Below are experts of layer 5 (counted from 0) of a mixture-of-experts language model. Rows are named router (the router's row for the expert), up (a neuron's input weights, with its number) and show model dimensions 192-255. Each number is 500 + 40 x the weight over its row's rms, rounded and kept within 0 to 999. Numbers have three digits each.
After each expert's rows: a language model's description of what the expert responds to; "gets" lists some tokens that make up at least twice as much of what it gets as of all text. This comes from a sample of Wikipedia text that the model never trained on. Tokens count by the router's weight.

# expert 28
router:555496525454473439468454473515521469546498475410531449473479551465416517538531499513523568538481526547564568571520466543544502475509471486512502557454504461538514537505449498526486499497457450
up0:534459461493549533470446537492443510524570525556560557490485471545549545507403444477483524498467489441489524485493523469503502438543524559535477521505555521547479526473522452493458508538467482
up1:502499518503485508559472518540446476492553498495455505520497563450524501548539497478548563560451438433473472494546560521519528544470439452582534537492518456568451432467449486460426502506492517
up2:569481499523456467562480562511485504541515478553540510516462473477477534485529437518527442424500502507474530541527469588506482531479478519479490517507513474464432501543427429474564473415523434
up3:545448504470545474436453591526552526568464505510457530508460475491472471514445509489508558485510488566477510441501522476560476464457506459460482516508501524422507547472520528499486458565493434
up4:435467473544523489525499530533441537571502435479470468496530554502542531510502525522575492506552497495477523435503570473553524501534481457520437456503556454436505518496539490543520389531511573
up5:471457481474447431463477479492530479519524560505481577492481520470482499524465496512451551541507465472548508517488475488449479546580528570475546428534484549595479484457509526543449474577437514
It responds to: The, of and in inside titles of offices, parties and countries in political or historical text, e.g. Speaker of the House, the United Kingdom.
gets: " the", " of", " in", " United", " during", " at"

# expert 1
router:530473469486526494441500538500517483551496548532478483441522603500455499652509525477482549481515490539513550535493472437494473487593409492524499520561545482487545576467485450545469472582486479
up0:540451527499494442510443519515412504552542544513503482475547469491419498473447485499473441512484444453530518519454434458469496509488570418496566494501499431494464568527526513480485445601441534
up1:437525483531484425511532522520551468464476437459551530530550489472478505452508480402503530441550503446437465525502482474505494527492503525546485470478503505453485520515515505543502456485511580
up2:557574499518430506478511457487554518491579478494529539500474523455455445436541437533499459530423530457487525491541465525542504478445448477557522402496498533514532487544475459560517534519585480
up3:440449485475584520547464535524554497575505555555495525473471483473469482542519486446556572467494470456513435504417489449455523416562449510575494458489487500589398509494638483498556531551564563
up4:447546543533499492460531522530495543453521568536471554518433463449492503579536527576523583509548508502444524405408470532438461470444504509475517454472531487445482567455493470468588516488485502
up5:536494508570562572495509522453529478471566514417431504469601559469552491486547511545529457471526510548483495452492458484524522522520584585451473476532484430483526497525526530520430498560509503
It responds to: Articles and prepositions in sports and crime narratives, plus words like killed, injured, crashed, arrested; e.g., "in a ladder match", "killed in a shootout".
gets: " the", " a", " his", " at", " 0", " her"

# expert 46
router:571457538505518435463504502538455497539524503474475505478495503498484468434481514484542550517500577518544545562502474406527508479500462417568529538519579519510506567474474473542476470570488554
up0:501543482534489570578502480562498470578464505545413504452472526505515446519425575455540549497453472502502529482519504517527449477544459523576507503541541483485503466519573510477536536501522502
up1:544444496561482504437478458509447499520529468505451487445567480530521491526536491475513520489567500468450525514423520546504474510538543514455536498450488428462531489499435443391517477498551486
up2:469492550538471482439505552532469567535555424501496503442483535453441495521536508457448564467531509536469522503522482554520536430575519479491541545521493450465500506480470446479490490457551547
up3:456482505566546469447534512536551460533540519555403467444517518562525490505547491483566523461559506519517488498606549453555543525499460469500542508551587484446451540442504471499547535524493520
up4:489559476478523532476567542518598497417474537512430466524542592503470524514453503422520491518531542530514543537517529519508471485503431527484561500463587504483496432491474456492546497547494489
up5:482462512532496464488522574550472440579535494444445399477428571491554532513567519544506503441564510505471537517469487550509443523535425499425500467514525446493500530573501511496508559477446497
It responds to: Pipe separators between cells in data tables such as asteroid lists, election results, box-office figures and squad rosters.
gets: " |", " –", "\"", " -", " Born", " technical"

# expert 43
router:493524563505489477473460521596519484512535515502502396519503522504499466599489475548524566518481489504531536547516551484516524469531449450584499468548503448521485585491458535533519484563550477
up0:420472473514506544494490471530467484468435482479543504511534506476533431507528534519489504427525446487522445485494520502468487498475516544479528512508488539569466432511489511518560548553464551
up1:558455551515485515429496565505462482473563496560491517475396500514465519493440544507567492460536523473503470514530483541518484482485466461508442502539495469546498500576494483425525491484515517
up2:539454575520551524530462507513565539522529481494441499412548570422504505497594453526499510506528550466544509544480521440529534513497469437507519483442472399503529527547452469553472533515494508
up3:530509537518471463515484533503533491490532512554493455467409432580492516535489511497563476568485497464473583530462534568533509529519523475537458495442446478523525528495482499493481486463574511
up4:534470520446519531486428509525495513515466427450469487499524493527499483550518581464500544491597517538520501495504503481522458501463514442519504501478527495441438513494530473490504490487560541
up5:586446499541516440487472541516467455470547456542439515564535434480459451539473488517443519518499516513536506488512500510502473582487592496382479511550532432462482583528466483485542502516521542
It responds to: Pipe separators in number-filled tables, plus fragments in taxonomic names, track listings and lists, e.g., Clade, v-s, "in"sidiosus.
gets: " |", "|", "/", "8", "'", "("

# expert 50
router:528449556565527516486472518511469461538477466462491496500538534505461566576508525552524529457508509464510587472469530511539517495498487505516516505585513536533475517490495466487536473559498484
up0:480504582478457441530443539528453547496530494397498541521574461569506608559549458528513500481503514506453488525541454498541532578466526495518536514530508543553462572504506471524500486523500512
up1:527469589492493529566477500484481526549519462476491471545469444491510477565521474499492489548422538482519502466528517471513532541494503490515489536506447478508424450553525532514497452453552493
up2:539557503523409482450482503533457473545502475365499524562498478507533470468461519555495494545442493483552522516505506459491520505458532529470441447486471507462510546506497502548538511522440518
up3:523445462469444555504540558473499411531432542493522535508566515407452414451510523483536496477516492475524516450544508417514583523570517516510495419508547535547519496532533507541474474479527590
up4:524507540514520476477476474532437517434564445504544559532483460612486503556476509489523570465421495563515545465531452488575485499488549515446450535501469473536585558513562449550447541506524533
up5:574465521509517466564524507508477529523488533475563554533529551547462486535473604494466468555509493508471527467548532502542481492530470505568461458488434549513506504506482456581551442534499498
It responds to: Common nouns for time, quantity and position after the or a, such as one, each, day, year, half, side, season.
gets: " one", " all", " time", " season", " each", " year"

# expert 37
router:514473488565435511382511578547483436542531493516515459450474537547482489593462483491511558468480542543569553516508513442464438497519448513461474524497560505495518553512528515489495516501509476
up0:518504536515522520544423434489470538459517474538523504448617464474510462519512502472508502512502460524502492530517541437471513561529504529500482502554474477482526546567435417456447525513524563
up1:467475495518544519504453498509500491561513446466535530511492484454584470507471524538593448398501454524438503430521458481530426462490475494451488607533517540518479542571554551506553500535503496
up2:497539538585466490455541451543515531546558497505442472524569481446475482543502533512493457494493478536487492530452557533533504536533448517490503478558510462467505600522517485454578481520495544
up3:481499493556529577453528509553481512403543520491514501474519442526456466495457466464563549519520525498474461520569469487480536498514524490478541441558521438479481522539467558493538532521471470
up4:495443527560488523497410532487532536465539438468492496518471563525414473602569479501472518493526487497451518415541528499471520458506520525477514458515472408519469436512493549544552507471452497
up5:493527512527461552550518511499572514562509534484536612522537551526509551487475541449505561437511464535419575466454510474517452470464526507440460470463401430487474452497506592534518605516490481
It responds to: Unit and count nouns following numbers or number words, e.g., 600 mm, three starts, 61 balls, and also minutes, km, percent, million.
gets: " years", "s", " km", " m", "year", " million"

# expert 57
router:504534492503492537506460475577530478548531462424490485440511529510512460679534454465516506533489514534530608522512454462472465546476475422518498515567569445470541529522447517515534512496526540
up0:473411559529505558534521508594539562425570430542435528460522520558541480524478523569520524470418508503466470418452559490518459466470514485541472467546447441437516528463498501478495401541588600
up1:502555532475489439534553487459484485555529525470469463408508517486458436502499451588473507521524557536552509426441498494435550483561451539508528476543448467441481568431545476492497502452541490
up2:510494448492523492501454568502519475540503473509379488439495458486479469506486491520482516448498499590487571506536547462524563504489533548495532525460472540498443473496535520520475512425469488
up3:482488473512429474452521507394516448503457535507459505456503605490451509512502467533457479611490551444504523543551483467476574512560570475492522511517522569520506519394519487528469472504505476
up4:482519476485456544464473488527496471563501504479553555450418457494494455446531463518531479526536531539471542504542451472475496567499514522503537520443451525537490420482505538530521551564442459
up5:539462485547540522476475517531462458541427519517502432463480512479433456527473583512536551420486421480487525508480471521555461536476561463494517484413551502458472562552475510480494460440515521
It responds to: Periods ending sentences after names, titles or abbreviations, plus numbered-list and decimal points like 3., 1., 26.5.
gets: ".", " =", ").", "==", " ==", "\"."

# expert 30
router:507502536545496529509507512503502536531548465396499440397524520461450480549585561443519570489544497553527601550478554455578525455491470432559537503511577496593521489557471482549498447548510475
up0:528508415461505494518530462537527466414498549510538508435553554524572507545527521507468463458556493477510519525541460516529483562491564480481502492552496534524457546496454461464535448549524485
up1:570518572500519429462436439518553495503530459465450516454548496510494525482463443526520590497507489598523498449603523529459528523597584496499469539490455485507439477514545523500512586543489551
up2:468513522578517514455453556451442502510490507494502465461556632527530518540492453512539492564507463463486504566473492517508551480531468427516488524519472479525484437561576447457474511482542433
up3:465500521509468526484428515504472506504487472574518561478481548502508446539492467472486506515548506499466511490518467512521477430444575489436478458517452450472452548542459537453517488482562426
up4:506472528478573500533536509485441495447512430428611435422436487468489484556535520536509485438467515445523450531452546483498497525524496518514530532483554512475482459425486433520452505536459506
up5:487453549505563537506514432529463522489560465469503518512527503519532483518463474468548539462501528460585539585439498500516471427481537542510516469521458584531541496525556524505521550519512525
It responds to: Vowel-final endings of Spanish, Italian and Portuguese names and words, such as -o, -ia, -ino, -ado, Marco, Roberto.
gets: "o", "a", "ia", "to", "no", "na"

# expert 15
router:530421466456501458446473484524504471519503505454541496431522550521478480629489488441519582469444515535522559539498536452476536519551430457493519554554474468539498515450466497495519475535490461
up0:596545528499441524509544560481453559446541472575502513558433471546424443486507499453542551503429535509481560510486459513458531472508584507502512502503508539504469516481543495494497526573513520
up1:517508469470454503481531525514518429586470491579444512477458399420527472524498538516425497515541402474497526573470532561465441514529490533535521530469546494489505528483490521448504527468430502
up2:418422548551499482485555477491425587522573551558515518528554474582522504497529518523531507493540542477487489488509537447455501504478432509561484467542484490521515454509497483569625483483496584
up3:471546388527512467568565460497509530551470443510511472487458561579536454539566547476512482536476487539433458573485511501508530507501534511542544519453530509482524516470544478493507478454543557
up4:514488535496492440491510546519516510409543584454540586503490510471478494517501502463525471522506518510399591483421467520401494492470551518390587433417470479508511476537518528480487520480528450
up5:533532428522526469498491485438503537417519556506512543522525439521491503535487502552502561516518535449456517421437446459461453477501473484478507512570488465549422496477581455510533509498477488
It responds to: The word the (also The, entire, whole, nearby), mostly after prepositions like of, in, to, plus = starting page titles.
gets: " the", " The", "The", "=", "the", " entire"

# expert 48
router:504493512493482510456504504578444460501550525523480495387464520518492454549479527528543539507483514461609495485496482444477496473554496544516534478500558473519487500484456476520413505521568521
up0:484436551476577473588558501535504481530507503421474503524519493531471520528544499485557515499473512517504523476450462508509417485553498541403528508520433507499476512487488462418492543492530388
up1:422473431523503510519501535500560536529425523472529442518498537489501552547527542494487588514480470539451482465482511542517452414487451513551493516450470520526487486505524375536473563573546460
up2:455493472414463538539480495506505388502530445524538556467539458422507432494406437492511510486527496501514503488489526559444475539498486499472593531505510511527507514555476542522481496513477484
up3:464458569539477505426561500523485501420517506486525529540502468543501514490486414457507469454519567466541573557446481537474513505505491440475515512501452472459485499525480500581469471499512539
up4:455572469474511514577506487563472472567545517553468479445489465485458451536536498522530473521521504522450490549491489532494579560493452527510456464458529416511566526515386556473479494514449450
up5:564452545527493536507549513513460485561546389488505512493520511556494524498476451516528480471487535510490539535429522539535538505503463543471445547516484501473530480462481537504545486459522501
It responds to: Table cell bars, broadcast call letters and line breaks after them, and words like station, school, radio, network.
gets: " |", " by", " station", " school", " from", " ("

# expert 33
router:535467565496460515496506433601487444512550486468472494460506539516522433587506490458547562476412566550528542490494481433478518483492498500540508520597493471495503559552528473551458521535520489
up0:521475500497556477495467489478469493498623464502492544519542495564548483492509565400470513518471556458443467465427451502442442530474533501495484532513464406599507528555473519515526514521512524
up1:518482479504508528498511502538505327496487502524365530439465435555509463511510487471520517484521504514533491467528516519464485534522435507520587527448550474483410477549475429486482576484446515
up2:501454467470503488513449538528494533528446532507396444455496511446424495513497516470519530510527559446533529540489566529546502444551505397503459525443509517511482425496483512521451492399454498
up3:455499538499511512480485472594485397517553488523539503523479435523525499486472472530522501548477506590467494468496530495471533421521520488576482572511536512556524549539495507437503484489484544
up4:472499551490492557465520536570458515472530487509503492493571455541528442512499526538503441414437423519537484512492511511527511456456474502482522553461496495464504496627485528497475479478546496
up5:554518463456506513548453470458541501501438516563469443472442482525472496516504436500428552540470549443500503574450544514497515531519464491512517513495521504486477495509499488504442565458517454
It responds to: Sentence-final periods, closing quote-periods and year-periods like 2014., plus line breaks right after headings or page titles.
gets: ".", "\n", "\".", ".\"", ").", "=="

# expert 2
router:562449482502438490465488488559472468527472514472479489480483585501497494589478510459516524513452480530549562503543555443490456465495528483568489525554526510529531524510475514540516473525471545
up0:548528477581490494531453528540507451522490493515507559504445512493491544489492471500548477513462615533460476481497588494493565493523471508455523453507535471538501532439473470479541488566513551
up1:442565509492592525553491472528522481494492455455518441541572435465507595561492518546602485521489458452501503527501522438505544557497519525486426575617495477518524547505455478553526424481491555
up2:517534469577409490525418503508505572513519460507489515477449455422477534527517526513562552502478449511559531516512455528493455578520466476481413475475490497462548498476510540495502535434460495
up3:518544518475535482520450511449523501552429469517540538469452463519451484499500481477449457503457518508537439537459456465470500441608508488552493586458441489540464464516458493529504500579529556
up4:511539489538515529492511522562468502518509491503473581502497554522513491505541510564498506482535533492494542496503549522564423589518534479492476506471548509499531470566532421462493575487480527
up5:517465512487459589494494493528467534498534473566408542530572471533458486488506578524503471510447541523546540488461503531432449489526558551515559412519442450509466510525485554509574395494500499
It responds to: Words about releasing music and table pipes or separators in discography and release listings, such as released, album, studio, on, |.
gets: " |", " released", " —", ";", " \"", " on"